{
  "n_layer": 20,
  "router_score": "softmax",
  "lr_router": 0.0011,
  "n_kv_head": 1,
  "positions": "learned",
  "attn_scale": 0.0884,
  "init_std_o": 0.0,
  "lr_head": 0.00681
}
Below are experts of layer 17 (counted from 0) of a mixture-of-experts language model. Rows are named router (the router's row for the expert), gate (a neuron's input weights, with its number), up (a neuron's input weights, with its number), down (a neuron's output weights, with its number) and show model dimensions 288-383. Each number is 128 + 24 x the weight over its row's rms, rounded and kept within 0 to 255.
Before each expert's rows: "raises" lists some tokens whose logits its average output raises strongly, later layers aside. This comes from a sample of Wikipedia text that the model never trained on.

# expert 26
raises: " and", "s", "'", ",", "-", " in"
router [113 158 131 177 109 131 155 115  90 134 140 114 101  96 114 132 145 108 118 135 122 112  81 123 123 134 151 138 110 104 150 121 123 196  71 115 106 178 129  90 115 164 143 116 105 150 104 115 132 133 173  86 124 116 111 120 165 127 143  95 140 127  89 139 191 129 142  92 111  95 129 155 128 137  99 140 135  81 143 126 121 120  78 146 142 127 149 130 167 121 151 152 124 105 129 123]
gate1 [153 111 161  97 111 125 106 175 141 133 118 128 134 127 149 158 159 123 111 111 116 102 103 118 150 102 121 138  95 123  98 158 144 148 107 163 121 139 134 146 128 116 123 129 124 147 112 109 182 170 142 153 149 126 117 120 151 128 167 141  94 110 164 123 140 138 177  77 129 185 134 161 126 102 175 122 111 164 142 127 171 132 132  93 146 152 129 163 130 158 150 109 144 136 170 111]
up1 [113 101 118 133 125 147  91 144 107 141 136 115  94 116 120 135 100 143  74  72 104 154 141 109 126 106 146 111 110  90 138 121 135 114 116  72 173 136 151 129 116 173 123 144  98 121 124 119 143 140 156 168 127 117 131 163  93 133 122 131 139 121 123  91 121 155 126 158 147 117 117 120 115 118 124  93  74 128  87 161 131 113 124 133 132 146 133 122 172 123 105 161 110 137  82 117]
down1 [160 138 124  81 177 127  98 127 106 144 174 147 139 131 111 131  69 137  93 108  97 127 155 133  84 128 122 141 123 131 120 187 124 136 127 166 132 109 120 129 103 133 139 148 138 143 118 170 103 135 137 151 131 155 155 202 100 126 161 154 112 112  93 138 159 137  93 151 128 127 126 145 140 136 120 126 107  98 138 101 198 128 131 135 125 158 125 134 101 117  92 120 134 132 157 150]
gate2 [144  93 180 109  99 109 139 126 137 148 139 163 138 126 118 111 126  91 152 131 130  99  83 152 155 134 113 180 116 104 144 176 132 139 133 127 128 103 150 111  88 135 109 111 137 153 129 102  83 147 100 117 125 138 183 142  93 160 127 139 112 161 127 137 153  92 140 116 118 131 160 127 170 169 105 158 152 105 162 124 149 116 159 148 161  90 121 123 137 139 116 130 144 129 115 153]
up2 [119 119 112 114 107 131 151 167  82 121 119 108 140 171 126 116 136 139 112 141 164 135 127 151 132  76  81 124 123 172  90 115 132  95 138  97 136 130 133 136 171 158 130 186 121 127 134 155 139 131 132 148 199  93  92 121 160 120 136 142 121 114 113 137 127 147 108 158 137 160 132 138 148  73 109 153 147 162 150 124 119 130  72 121 151 128  96 156 120 111 164 129 166 126 160 113]
down2 [110 128 125  77 114 147 124  90 156 117 119 105 126 111 118 100 129 137 183 157 148  91 127 107 134 118 113 116 162 143 165 139  67 151 133 111 123 120 110 174 120 136 122 100 162 118 117 111 110 138 113 162 118  84 111 240 135 137 161 115 112 170 154 152 104  92 117  92 112 114 125  89 139 114 159 129 126 103  97 128 156 154 144 119 135 178 152 114 117 140 132  90 114 111 186 121]
gate3 [108 107 113 154 138 124 151 141 117 109 116 121 134 139  92  99 147 125 122 133 146 118 142 142 104 138  93 161 129 163 166 105 148 129 117  97 138 168 128 100 108 106 111 125 152 117  94  98  93 143 108 151 131 140 117 178 143 172 136  98 115  88 115 121 145 134 136  99  93 191 141  98 126 162 127 127 121 128 109 138 150 119 132 153 126 110 143 151 111 133 134 115  94 103  95  75]
up3 [ 92 136 115 127 154 153 156 127 149 132 135 133 123 136  96  55 135 143 101 109 138 124 155 101 110 138 109 142 125  91 177 121 150 134 125 142  87 134 126 106 111 139 133  72 162 157 131 119  99 135 131 142 140 108 196 145 126 144 150  96 147  86 113 119 140 127 162 118  99 132  88 110 127 174 122 145 144  80 104 139 136 115 104  88 157 132 163 133 134 125 125 125  97 120 132 133]
down3 [133 121  76 108 154  97 156 113 156 112 128 152 113 115  97  84 151 126 122 134 116 147 127 140 141 151 136 120 159 126 112 123  95 109 101 122 108 134 132 146 160 115 118  81 121 115 126 151 137 130 149  98 114 110 113 135 118 118  55 169 110 117 156 162 144 107 182 136 129 138 128 177  89 104 122 118 145 141 145 123 126 145 129 114 131 122 127 137  92 137 153 155 140 139 114 157]

# expert 27
raises: " and", " Ind", ","
router [116 173 138 138  82  99 105 121 122 141 153 153 112 149 127 122 153 158 111  84 119 103 141 117 125  97 149 126 110  91 165 147 153 139 135 150  96 108 116 138 137 150 124 127 124 137 115 108 131 118 168 137 114 101 137 127 142 127 117 123 179  81 155 124 147 118 110  87 131 150  95 125 166 149 140  99 159 152 115 157 139 144 119 122 105 129 146 155 119 126 152 146 151  99 156 141]
gate0 [143 153 128 124 179 131 126 197 128 158 144 121  96  96 146 146 152 145 125 108 111 124 115 103 179 124 157 124 135 134 113 125 100  95 116 101 103 119 128 149 120 181 122 122 126 137  97 146 152  77 122  87 155  96 120 123 147 152 115 105 153 106 134  95  83 141 154  91 179 118 111 149 147 132 183 155 144 164  62 162 150 108 165 138 128  64 150 155 137 130 127 106 117 171 147 125]
up0 [142 190 149 134 174 142 166 143 109 157 152 178 121 114 150 127 127 149 107 148 191 111 140 125 159 102 117  76 130 133 131 131  91 123 129 140 125 114 136 117 156 109 162 133 102 122 120 144 138 124 131 135 156 128 172  95 160 166 147 156 114  85 140 123 120 110 111 126 148 129 137 144 158 141 151 149 122 140 110 188 139 200 115 124 103 107  85 116 152 143 124 114 139 133 128 114]
down0 [140 115 144 116 134 166 125 145 115  66 149 189 158 116 149 146  68 115 156 155 120 126 128 135  98 109 164 144 126  89 140  85 139 158 132 121  81 144 136 133 136 113 137 134 101 154 140 184 111 100 124 144 123 139 112 106 115  96 139  95 122 142 128  94 100 141 113 163 156 171 142 132  87  93 150  96 155 138 134 106 161 125 154  82 131 132 125 168 134 115 121 137 149 158 142 164]
gate1 [105 132 122 117 125 119 116 142 140 128 162 160 117 155  82 134 131 111 117 118 190  98  92 117 153 153 112 158 123 105 110 141 141 139 156 139 125 138 100 130 147  99  97  77 152  70 149 155 150 128 130 107 109 131 119 111 128 127  88 145 145 160 164 156  87 142 116 112 130  82 143 155  89 160 121 120 120 114 173 138 150 125 135  91 105 141 179 121 163 160 163 144 120 145 138 113]
up1 [107 114 102 143 127 152 145 149 138 140 145 149 155 135 104 105 101 160 120 137 115 130 124 121 121 137  91  91 135 120 156 110  66 162 101 153  96 113 128 110 124 145  87 159 133 105 134 125 161 153 119 138 129 122 128 118 118 124 138 132 149 129  69 124 116  98 135  96 154 114 138 168  97 120  84 125 138  77 121 104 167 138 105 138 123 143 103 140 174 110 128 138 153 121  92  96]
down1 [141 147 155 162 146  95 170 101 152  99 117 165 176 134 149 160 146 128 166 148 141 105  99 114 132 111 150 114 108 107 125 112 109 130 114 125 138 124 118  89 131 120 127  96 100 132 152 104 115 115  88 102 118 140 125  65 143 110 114 152 133  87 128 143 157 107 119 105 104 165 117 165  77  64 116 133 126 114 129 164 163 169 155 103  72 123  91 146  99 182 147 100 123 131 142 138]
gate2 [162 162 119  95  77 126 148 124 172 163 148  88  99 150 131 153 162 140 139  71  95 125 115 119 129 127 129 153 118 105 111 112 138 166 152 102 132  94 153 128 128 122  96  97 130 131 142 147  77 156 129 119 134 112 121 157 123 139 130 135  59  96 138 163 119 138 110 109 136 132 100 135  98 120 125 153 124 145 147 119  82 111 122 142 129 118 141 129 164 130 138 131 108  98 138 149]
up2 [180  84 134 136 114 157 137 143 146 124  80 128 107 157 118 153 112 131 177  87  81 134 149 132 116  98  85 162 106 116 108 157 142 156 143  94 131 139 102 118 117 129 136 126 151 130 106  52 116 119 123 156 108  92 117 122 130 184 118 101 137 119 158 138 160 126 140 156 117 189 140 119 160 150 156  70 127 105  78 138 139 138 121 159 169 113 137 130 111 143 104 146 144 134 117  92]
down2 [189 138 161 109 142 112 131 119 127 146 145 140 131 119  99 129  76 126 136 156 120 118 142  94 127 143 155  93 105 142 155 131 154 108 159 153 126  93 136 135 154 106 107 122  94  91 121 167 130 142 160 142  92 133 153 149 138  81 135 159 133 128 117 146 115 114 176 168  97 103 133 103 166 109 101 148 126 149 111 132 121  88 162 130 148 132 138 136 127 117 125 137 142 151 151 125]

# expert 3
raises: " and", ",", "/", " to", " |", " ("
router [ 98 157 163 147 164  97 148 174  98 134  96 133  85 110  97 114 165 126 135 127 109 140 122 127 133 145 151 110 149  90 100 170 150 103  88 171 102 134 157 122 116 138 132 153 144 127 128 111 110 110 118 162 154 127 132 152 128 118 112 110 117  81 174  97 135 174  96 140 182 111 112 140 150 150 171 141 124 141 121 180 133  99 128 160 143 105 103 150 144 141 124 138 129 115 129  93]
gate0 [178 136 124 130 138 126 126 112  96 136  96  63 130 159 164  92 104 144  67 110 106  99 118  95 130 117 171 128 129 109 111 120 147 124 124  73 147 149 146 155 127  99  89 117 101 207 151 122 111 123 158 120 120 148 130 190 116 108 137 138 142 139 139 132 114 137 131 157 124 141 116 137 111 124 142 134  74 141 157  92 141 118 104 107 121 158 149  90  91 110 132 149 163 148 129 121]
up0 [131 122 164 152 157  81  96 152 109 108 115 153 109 134 113 127 139 108 136 128 148 116 132 159  68 124 114 143 133 142 115 157 105 142 119 119 112 154 122 131 155 136 139 143 114 133 116 149  92 127 179 100 127 149 134 117 139 133 120 136 102 112 166 151 129 143 124 148  93  93  91 135 126  99  95 138 139 124 126  88 116 127  74 147 111 132 108 151 132 149 117 131 102  94 148  98]
down0 [139 116 131 130 141 141 121 134 158  93  78 159 112 134 135 136 139 127 171 136 135 125 167 156 144 113 156 127  89 149 120 190 142 102 166 111 101 132 148 140 183 149 140 124 130 139 120 137 126 156 150 106 121 136 107 112 136 173 122  81 102 150 137 169 121 166 133 156 146  93 109 143  68 142 114 131  84 143 109 123 141  66  87  96 133 178 114 149 146 146 117 114 118  58 116 113]
gate1 [112 123 142 157 110 100 146 124 113 165 141 146  92 124 167 151 146  97 161 117 133  53 148 101 111 104 131 173 131 167 113 115 124 114  92 127  95 182 121 119 124 126 149  91 106 141 115 131 111 130 166 118 112 156 104 105  93 147 140 120 146 111  97 138 138 153 126 147 112 138 117 110 106 122 144 116 119 153 109 135  76 178  82 152 131 142 123  71 124 166 106 104 145 176 155 151]
up1 [138 123  82 126 113 122 121 108 106 144 116 106 118 152 114 144 141 123 133 106 142 100 103 153 105 177 115 162  88 100 137 157 128 145 125 139 132 124 113 100 140 141 120 101 138 135 137 119 108 125 133 118 122 141 126 148 130 101 139 103 122 196 124 135 147 123 154 109 113 126 134 112  90 128 149 103  83 143 100  83  89 105 154 155 163 114 107 141 184 138  99 134 154 109 152 154]
down1 [118 114 136 151 114 147 144 152 140 200 109 152 142 139 106 125  63  92  97  68 113 123 113 147 129 139 169 133 146 129 140 112 116 155 172 166 115 145 128 100 145 125 148 149 128 122 152 118 138 118 149 126 135 103 109 115 161 145  64 149  76 163 124 135 142 110 151 109  96 115  84 123 138 122 161 124 145 154 133  93 154 119 127 146 144 106 117 131 158 150 145 137 146 127 102 130]
gate2 [107 138 123 110 146 119 162  98 119 146 132 123  97 137 145 121  91 147 152 111 144  98 158 165 102 132 120 109 103 155  89 109 146 137 114 112 124 126  86 149 139 108 129 180 133 143 110  81  99 138 134 135 147 105 180 154 132 108 156 118 167 142 128  87 101 102  83 160  89 131 141 143 115 133 127 156 114 134 152 134 167 162 137 106 114  85 162 114  99 161  94 156 151 104 116 109]
up2 [117 164 107 129 109 107 140  84  93 158 106 123 131 114 146 140  83  85 113 143 114  92 103  91 148 109 102  79  85 125 128 121 145  89 137  93 126 137 149 136 122 166 136 105 128 151 126 130  74 130 116 127 153 110 152 159 111 175 136 130 126 131 129 144 158 130 153 121 146  99 156  95 151 139 142  98 135 136 118 100 131  88 125 130 103 133 108  97  63 136 139 150 127 156 158 111]
down2 [152 168 127 112 145 138 132 107 144  86  58 103 133 122 154 144 110 132 118 130 159  79 125  80 163 116 110 136  97 134 163 130 124 114 106 131 150  94 132 131 126 123 135 140  94 140 132 132 129 160 106 131 134 112 140 139 135 109 153 140 118 148 119 145 112 124 111 107 116 113 132 152 141 104  84 121 158 142 154 152 110 171 163 166 117 103 141 110 113  89 103 109 137 141 155 146]

# expert 45
raises: " |", " ", "/", " O", " (", " U"
router [148 131 124 190 112  93 149 155 119 163 133 176 150  98 131 115 142 152 151 120 107 149 123 133  91  99  90 146 125 119  92 142 153  89 123  99 137 128  86 125 115  97 126 116  93 142 131 127 125 178 133 162  98 163  88 119 131 138 136  78  92 149 139 134 124 130 127 135 121 121 128 112 136 153 120 155  65 146 115  96 139 143 130 139 105 112 143 139  89 182  93  84  90 147  85 147]
gate0 [110  89 119 166 146 115 142  89 126 103  83 111 167 141  73 137 162 122 154  96 137 153 118  95 134 137 132 173 131 134  99 100 147  89 114 117 136 120 165 171 136 160 132 141 152 113 167 121 112  99  92 126 158 100 146 142 117 102 146 141 150 113 135 165 129 122 142 122 155 137 170 110  88 115 105 107 124 151 126 106  97 117 108 119 145 132 151  97 116 115 141 141 128 103 105 167]
up0 [152  96 152 148 150 165 155 118 156 153 106  98 114 134 112 104 143 116 174 116  68 137 138 139 125 124 139 130  82 109  97 117 122 110 159 128 122  93 129 146 142 119 138 140 136 119 155 125 135 126 116 151 119 154 127 128 195 126 146  97 110 116 104 144 135 147 140 109 128 156 114 147 144 137 139  78 136 109 142 111 110 109 139 138 113 141 129 109  93 131  66 146 123 180 112 129]
down0 [ 62 134 162 146  90 146 125 122 162  95 129 100 104 132 149 123 151 107 178 134 164 130 114 148  61 146 145 139 112 104 146 135  97 109 161 108 103 147 128 136 128 116 115 165 169 139 116 150 123 151 129 112  70  89  86 150 142 117 107  97 131 133 142 160 138 130 124 153  98  82 122 133 134 109  86 110 109 124 127 136 115  91 133 154 147 161 140 143 128 123  97 115 141 117  95 126]
gate1 [123 111 152 154 141 156 169 109 134 143 121 132 150  61 116 109 129 140 133 121 103  99 103 129 136 106 155 129  92 125 137 187 104 150 173 148 124 109 135 113 102 131  73 155  97 123 123  95 132 102 130 153 103 177 121 132 130 139  91 109 119 157 126 127 139 100 146 170 124 120 140  95 131 142 138  84  97 137  92  74 117 119  98 106 140 113 118 180 134 131 133  93 102 133 151 131]
up1 [134  98 113  71 159 131 146 150 135 110 122 124 115 160 130 128 113 156 185 149 135 101 127 162 104 122 109 136 150 152 126 121 165 152 132 147 135 165 125 105  85 134 120 111 154  96 113 136 114 115 163 100 114  96 101 114 134 144 138 103 118 116 116 109 136 117 108 100 131 193 123 143 136 110 138 135 139  92 167 168 151 166 150 176 152 101 139 157 136 155 152 156 162 167 104 145]
down1 [148 179 128 131 131 136  95 119 128 100 140 125 105 127 101 106 104 161 133 108 165 122 156 114 132 135 149 100  63 158 105 149 128 133 148 155 157 149 117 147 138 120 158 123 129 150  82 103 133 185 116 143 144 137 168 178 144 143 139 142 151 140  84  83 130 159 125 114 122 151 134  90 103 125 118 148 143 175 173  97 138 128 112 137  72 118 105 138 148  81 135 145 122  88 197 150]
gate2 [131 127 123 148  98 137 119 165 107 138 149 116 114 117 152 113 139 146 102 132 120 136 124 168 116 135 151 143 124 149 140 138 178 166 128 139 103 138 134 123 129 111 129 140  74 124 123  97 115 113 123 139 149 180 162 150 155 108 120 120 134 104 114 152 133 127 147 124 132  87 150 135 121 106 146 103 146 166 106 147  92 146  88 103  92 109 108 102 129 144 150 162 159 151 149 173]
up2 [123 140 135  98 148 116 157  92 149 107 130 160 163  99 141 104 122 141 105 108 135 129 133  96 118 105 113 129 120 142  97 158 124 144 164 112 117 156  72 123 158 144 108 110 116 132 141 112 176 128 138 127 166 117 134 108 108 136 115  94 140  75 153 168 112 126 154 187 155 115 121 135 127  83 118 138 119  88 105  88 136 120 102 164 167 109 138 131 102  72 116 119 116 168  93 132]
down2 [121 128  59 136 133 120 126 119  64 119 119 102 116 125 133 121  78 116 170 117 121 120 115 172 153 112 150 132 133 156  99  89  96 195  92  91  97 119 148  97 102 148  93 118 156  91 138 141 166 119 136 131 132 128 135 148 126 106 104 125 142 168 122 131 129 157 138 127 148 170 110 139 125 162 155 134 156  95 133 131 123 126 140 136 153 131  92 111 109 113 114 151 137 172 145 142]

# expert 42
raises: ".", " in", ",", "/", "-", " to"
router [119  93 126 161 121 121 152 162 110 121  92 158 109 151 133  85 121 125 109 120  95 124 141 115 113 105  87 111 136 113 122 157 108 126 119  98 114 155 107 150 143 124 121 126 179  94 127 139 142 137 129 149 127 166 117 151 129 129 139 103 142 106 185 115 103 164 125 142 166 175 132 136 101 147 131 112  92 174 135  88 122 128 116 175 190 128 114 148  88 139 135 138 104 164  94 119]
gate1 [125 131 102 113 165 126 131 122 110 105 139 131 144 137 165 137  68  75 124 110  94  91 103 151 166 145 143 111 175 163 143 126  81 167 113 111 104 126 123 177  91 151 101 162 115 166 162  82 142 137 123  94 126 166 136 169 117 170 126 125 109 106 150 124 135 129 115 165 126 168 167 152  54 148 124 132 143  93 153 162 103 152 124 129 137 104 125 106 100 143 164 139 115 128 157 171]
up1 [114 187 171 133 140 111 143 124 128 115 118 125 153 133 151 107 157 142 133 141 139 115 128 117 136 106 131 199 176  94 153 172 119  86 141 106 139 141 134 139  97 150  69  86 114 140 118 132 113  77 136 148 186 101 149  97 103 119 164 121 137 119 158 110 159 104 133 134 140 104 130 124 134 153 144 144 155 142 142 134 120 103 164 159 126 154 145 126 106 141 124 147 127 143 150 178]
down1 [134 169 162 139 125 123 171 161 127 145 118 105 127 137 118  93 127 174 100 182  76 174 104 159  97 155  86 119 131 136  82 145 140 158 112 144 103 108 149 137  97 113 188 125 162 114 132 148 155 132  95 154 157 110 128 136 130 173 123 139 129 121 124 112 118 132 127 125 165 154 100 149 160 151 111 129 121 156 142 162 124 155 124 152 136 138 162 133 130 156  88 165 115 132 103 131]
gate2 [109 122 131 110 125 157 154 131 128 120 115 122 113 125 149 111 104 101 143  99 157 128 107 105 150 115 148  83 112 119 166 120  76 128 150 122 107 149 147 108 140 118 133 141 127 163 126 105 100 106 104 153 147 160 150 135 174 138 110 134 127 147 101  90 124 108 137 152 154 129 123 180 120 137 120 136 116  97 104 150 149 133 136  48  85 138 115 126 161  81 115 155 110  89 103  93]
up2 [152 151 110 145 139 118 115 134 123 108 115 131 153 108 152 160 123 116 133 155  93 165 111 132 139 115  95 110  99 140 132 182 168 142  90 172  85 146 126 104 148 155 136 143 141 140 139 101 135 112 137 126 108 173  80 129 122 125 144  81 148 153 165 116 123 102 115  77 119  91  97 106 127 160 129 122 150 122 114 154 144 151 125 112  97 147 165 139  78 174  97 106 124 106 118  93]
down2 [ 90 102 144 133 170 122 118 104 140 139  56 110 139  97 164 119 153 133 155 127 149 130 129 155 169  97 122 121 136 119 130 100 143 115 125 119 116 140 149 131 180 105  92 148 128 141 130  87 169 132  64 129 122 167 172 145 107 117 124  99 100 120 101 123  94 116 146 147 121 102 123 153 117 129 119 143 119 153 129 149  64 145 157 151  98 130  48 131 160 135 132 139 117 155 102 136]
gate3 [109 113 111 165 139 100 142 145 112 166 169 146 111 118 135 138 147 196 135 101 161  95 103 107 101 152 160 134  99 152 118 150 105 176 154 131 133 110 102 119 112  88 161 116 118 126 167 138 155 103 145 101  89 142 147 132 154 135 103 147 129 118  78 124 125 134 113 133 155 137 117 124 118 148 131 118 137 146 154 145  87 119 151  74 120 142 114 156 144 138 122 161 133 155 122  94]
up3 [116 159  97 139 137 121 146 191 120 131 154 138 130 127 154 128 180 156 160 144 155  92 111 128 115 141 114 156 106 170 208 174  96 160 122  93  89 106  93 131 136 121 169 160  92 149 122 153 109 114 170 115 118 137 176 103 131 104 116  96 107  68 144 128 133 156 141 119 131 160 143 146 121 118 141 102 124 102 149 176 102 130 125  90 135 145 114 120 157 138 135 103 159 121 124  76]
down3 [ 94 117 125 105 161 134 160 129 115 166 168 141 147 113 115 143 136 101 101 123 135 128  95 120 135 147 157 145 123  69 125 126  89  90 152 103 147  99 105  97 120 145 122 102 107 107 114 123 130 168 132 126 129 136 139 135 128 176 147 116 136 118 123  89 140 126 155 133 117 138 110 184 151 140 115 106 166 137 100 113  98 109 144 127 117 155 156 141 157 117  99 107 114 129 154 108]

# expert 10
raises: ",", "–", " |", ")", " (", " –"
router [109 118  96 112 109 105 152 136 129 121 123 126  88 119 122 118 128 121 122 144 126 113 169 142 106 126 155 177 144 120 118 109 134  90 142 103 135 125 137 127  96 126 109 148 100 122 132 123 132 147 111 135  89  91 124 120  99 174 108 106 144 152 149 109 111 109 140 118 106 146 109 165 117 124  81 116 152  80 136  88  81 131  84 131 116 160 163 108 130 123 166 122 133 151 130 101]
gate1 [ 98 154 117 144 156 143 121 147  94 139 112  98 117  81 144 138 123 151 135 134 160 139 129 139 166 132 133 125 134 150 151 122 129 105 121 149 118 123 155 138 144 142 139 113  98 139  77 120 171 162 132  74 129 121 142 135 210 104 135 115 130 143 121 108 169 164 152 103 128 136  99  99 143 154 132 119 127 120 114 135 150 119 139 138 131 105 113 111 131 135 130 132 126 131 100 123]
up1 [127 131 156 100 146 158 123 160 142 116 154 140 104 138 156 100 138 144 115 105 126 150 103 101 112 140 160 105  82 165  32 121  86 142 130 151 119 112 117 127 125 126 105 140 121 129 124  68 128  78 133 136 119 138 123  89 111 164 108 138 110  78  95  80  81 122 109 134 155 135 179 113 107 119 106 122  97 179 171 152 115 142 127 127 137 140 169 161 128 176 123 165 112 134 126 133]
down1 [114 101 119 118 141 128  93 119  86 108 163 113 137  82 112 144 113  64 177 141  80 128 146  99  99 100 134 112 118 134 163 134 135  92 108 118  91  95 134 175  96 157 106 106 105 132 156 152 106 166 153 134 120 132 139 136 150 146 112 149 137 112 100 147 170 118  94 172 127 178 108 118  70 131  97 147 159 126 159  84 103 108 133  89  99 117 148 125 104 181 117 126 109 133 162 104]
gate2 [122 132 154 177 125 104  91 104 114  78 178 102  93  86 139 132 109 148  98 139 115 140 112 120 163 140 137 153 113 153 144 122 152 100 137 108 160 154 131 163 112 141  97 179 101 127 104 130 114  86 129 131 147 125 130 140 105 128 108 112  97 149 142 137  97  94 110 119 145 120 149 113 112  88 144 155 103 168 148 121 145 122 111 109 131 154 127 166 121 152 151 160  93 126 125 195]
up2 [ 96 116 168 120 116 136 147 156 143 166 124 138 122 138 111 175 144 146 135 152 105 191 131 137 145 140 162  91 172 125 134 176 139 126 134 159 135 140 112 143 128 129 150 140 141 124  70 122 122 129 129 161 128 140 152 125 167 112 128 174  82 141 124 162 122 142 128 158 142 112 184 115 132 148 107 126 174 102 150 123 151 147 122 136 114 112  87 168 179 144 128 115 104  93 150 120]
down2 [ 96 105 135 141 135 160 108 106 141 132 110 125 183 118 114 105 119 127  89 120 123 125 112 140  79 161  91 139 117 118 116 129 125  93 144 127  95 166 124 149  77 156 100 133 132 137 144 123 127 123 107 123 132 118  90 111 137 128 142 135 130 141 119 131 127  95 123 118 135 104 160 146 130 128 139 138 152 146  82 134 126 124 103 121 166 124 145 104 122 116 133 128 107 145 132 126]
gate3 [116 147 156 110  90 137 119 117 147 165 159 121 161 150 161 168 152 115 139 116 121 111 132  79 133 124 135 112 123 135 127 149  93 123  86 134 138 143  72  87  88 147 126 142  95 124 170 144 118 110 125 145 119 126 130 152 131 128  91 115 100 141 104  89 155 135 106 102 123 131 128 105 107 136 162 162  90 161 153  75 126 122 116 120 121 156 126 123 118 142 163 147 159 125 129 144]
up3 [168 126  85 136 151  91 146 152 128 123 106 115 140  99 140  96 161 124 132 130 167 122 132 129 152 125 110 103 131 157 135  88 125 114 150 155 125  94 115 130 164 148 115 133 125 117 130 147 124 124 174 106 101 150 129  84 157 122 110 158 155 107 148  61 164 121 153 132 160 184 172 129 140 140 107 151 175  82 132 142 121 139  93  97 146 120 149 152 120 132 108 141 153 118 136 112]
down3 [122 113 126 119 142 131 141  80 121  78 110 129 136 163 127  95 136 108 129 151 129 151 124 134 112 149 131 102 128 121  93 154 166  84 116 158 117  88 108 186 146 154 104 152 109 126 118 133 180 126 112 108 170 157  98 130  85 132 115 122 153 105  82 128 138 121 143 116 105 139 151 117 119 123 127 135 135 130 142 114 171 138 141 152  69 128 121  91 125  73 123 139 174 130 162 113]

# expert 35
raises: "s", ",", "\n", " (", " and", "ta"
router [164 101 131  82 109 151 145 124 122  97 161 149 105 149 133 111 121 149 114  94  88 128 128  75 156  98 111 158 118 125 105 110  77 151 104 162 117 118 168 106 134  71 142 174 146 114 129 140 135 171 128 109 143 113 109  87 154 103 163 142 118 120  98 133 103 156 144  87 135 148 108 102 134 105 139  98  96 105 149 128  90 146 107 121 140 167 103 110 178 172 128 195 163 158 121 104]
gate1 [ 98 140 114 171 116 138 113 133 151 137 114 106 120 105 101 141 147 126 124 165  91 115 117 119 130 127 122 141 158  90 115  97 165 148 132 113 107 115 160 129 145  99 115 120 182 124 140 101 135 125 110 158 132  90 100 136 143 171 111 188 129 116 162  88 105 113  80 137 141  86 164 180 113 115 136 176  81 148 165 125 127 112 119  98 158 108 135  93 122  83 137 118 133 152 143 158]
up1 [122 152  93 121 117  91 201  99 180  63 117 163 173 111 139 133 150 115 134 177 136 130 128 119 161  96 151 144 118  91 103  77 163 129 139 132 129 119 163 167 123  72 131 136 165  99 120 124  87 122  82 130 108 111 115 106 139 108 185 156 102 133 156 164 149 157  66 166 157 120 108 147 126 146 168 106 105 125 139 108 163 111 126 119 108 116  79 140 143 106 142 110 107 119 138 130]
down1 [125 123 117 159  72 124 131 105 123  85 169  75 145 180  91 142 109 136 140 140 143 128 141 108 106 183 140  91 181 132 141 134 162  92 126 103 152 141 150  71 126 171 121 141 139 142 138 143 126  96 127 162  92 102 126 190 119 136 136 124 107  58 127 110 143 142 135 123 116 142 128 125 126 154 154  93 113 114 136 161 133 117 137 128 124 109 114 105 142 151  99 135 129  72 132 144]
gate2 [123 149 124 136 143  90 112 111 111 159 134 115 111 159 147 141 143 124 116 134 127 121 100 186 142 159  73  85 126  83 136 110 151 131 129 171 162 124 149  93 116 111 139 116 158 115 116 144 163 139 148 119  90 122  84 131  59 131 137 114  73 116 150 121 128 119 147  80 101  77 121  96  98 164 141 108 122  83 142  95 143  84 170 110 173 107 165 111 127 155 134  88 136 131 109  79]
up2 [124 103 147 124 122 139 131 150  78  91 144 157 160 144 122 155 116 144 134 129 109 122 153 135 132 120  44 100 101 153 120 162 163 135 125 162 146 133 138 126  76 127 169 160 131 180  90 156 100 101 133 150  92 165 143 115 122 151  83 154 114 175 136 103 109  84 168 121 106 100 183 137 143 116 125 142 138 100 114  74 176 147 152 102 128  90 133 118 129 178 103 130 155 129  85 142]
down2 [153 127 134  67 117 125 134  83  95 130 151 162 137 124 131 189 146 139 138 169 115 110  74 176 104 103 184 131  79 141  96 170 153 175 104 161 165 136 177  80 139 148 124 121  97  96 124 126 143 139 147 111 139 104  96  80 122 116 122 131 121 134 118 163 105 122 141 110 117 127 140 175 172 122 126 139 106 129 135 149 125 168 149 129 127 110 104 127 135 131 141 107 158 123 152 140]
gate3 [163 115 126 159 137 128 128 132 132 170 113 120 109 149 141 105 112 149 114  99 103 179 109 167 128 104  97  99  99 114 142 165 104 152 160  82 148 120 128 146 159 117 118 143 112 155 127 108 126 163 144 121  95 174 124 144  81 108 119 104  74 138 109  93 125 147 134 143 116 103 144 167 156 150 154 133 152 140 140  74 127 150 160 130  77 117  98 141 114 122 175  69 116 122 111 102]
up3 [151 161 125 127 139 145 113 111 138 107 155 114 111 184 110 190  87 123 136 141 161 136 112 136 133 143  89 135 126 132  94 156  80 157 153 137  99 135 122 143 120 149 136 139 154  94 126 152 113 115 130 123 129 150  80 139 125 122 147  88  96 115 141 158 132 166 125 100 104 106 117 133 141  89 135 149  99 114 118 146 111 103 103  99 110 100 125 123 104 111  87 163 187 143 136 144]
down3 [153 150 134 144 123 113 106 121 148 109 120 108 141 143 169 143 123 146 107  95 147 133 140 108 143 116 116 142 124 146 155  85 109 131 113 102 124 102  94 121 109 157 143 141 132 103 176 152 111 132 140 122 156  94 113 174 127 113 115 154 147  90 130 184 150 101 140 139 108 128 139 149 107 165 111 139 147 147 132 153 127 106 168 148 130 123 144  96 181 154  84 107 118 100 107  95]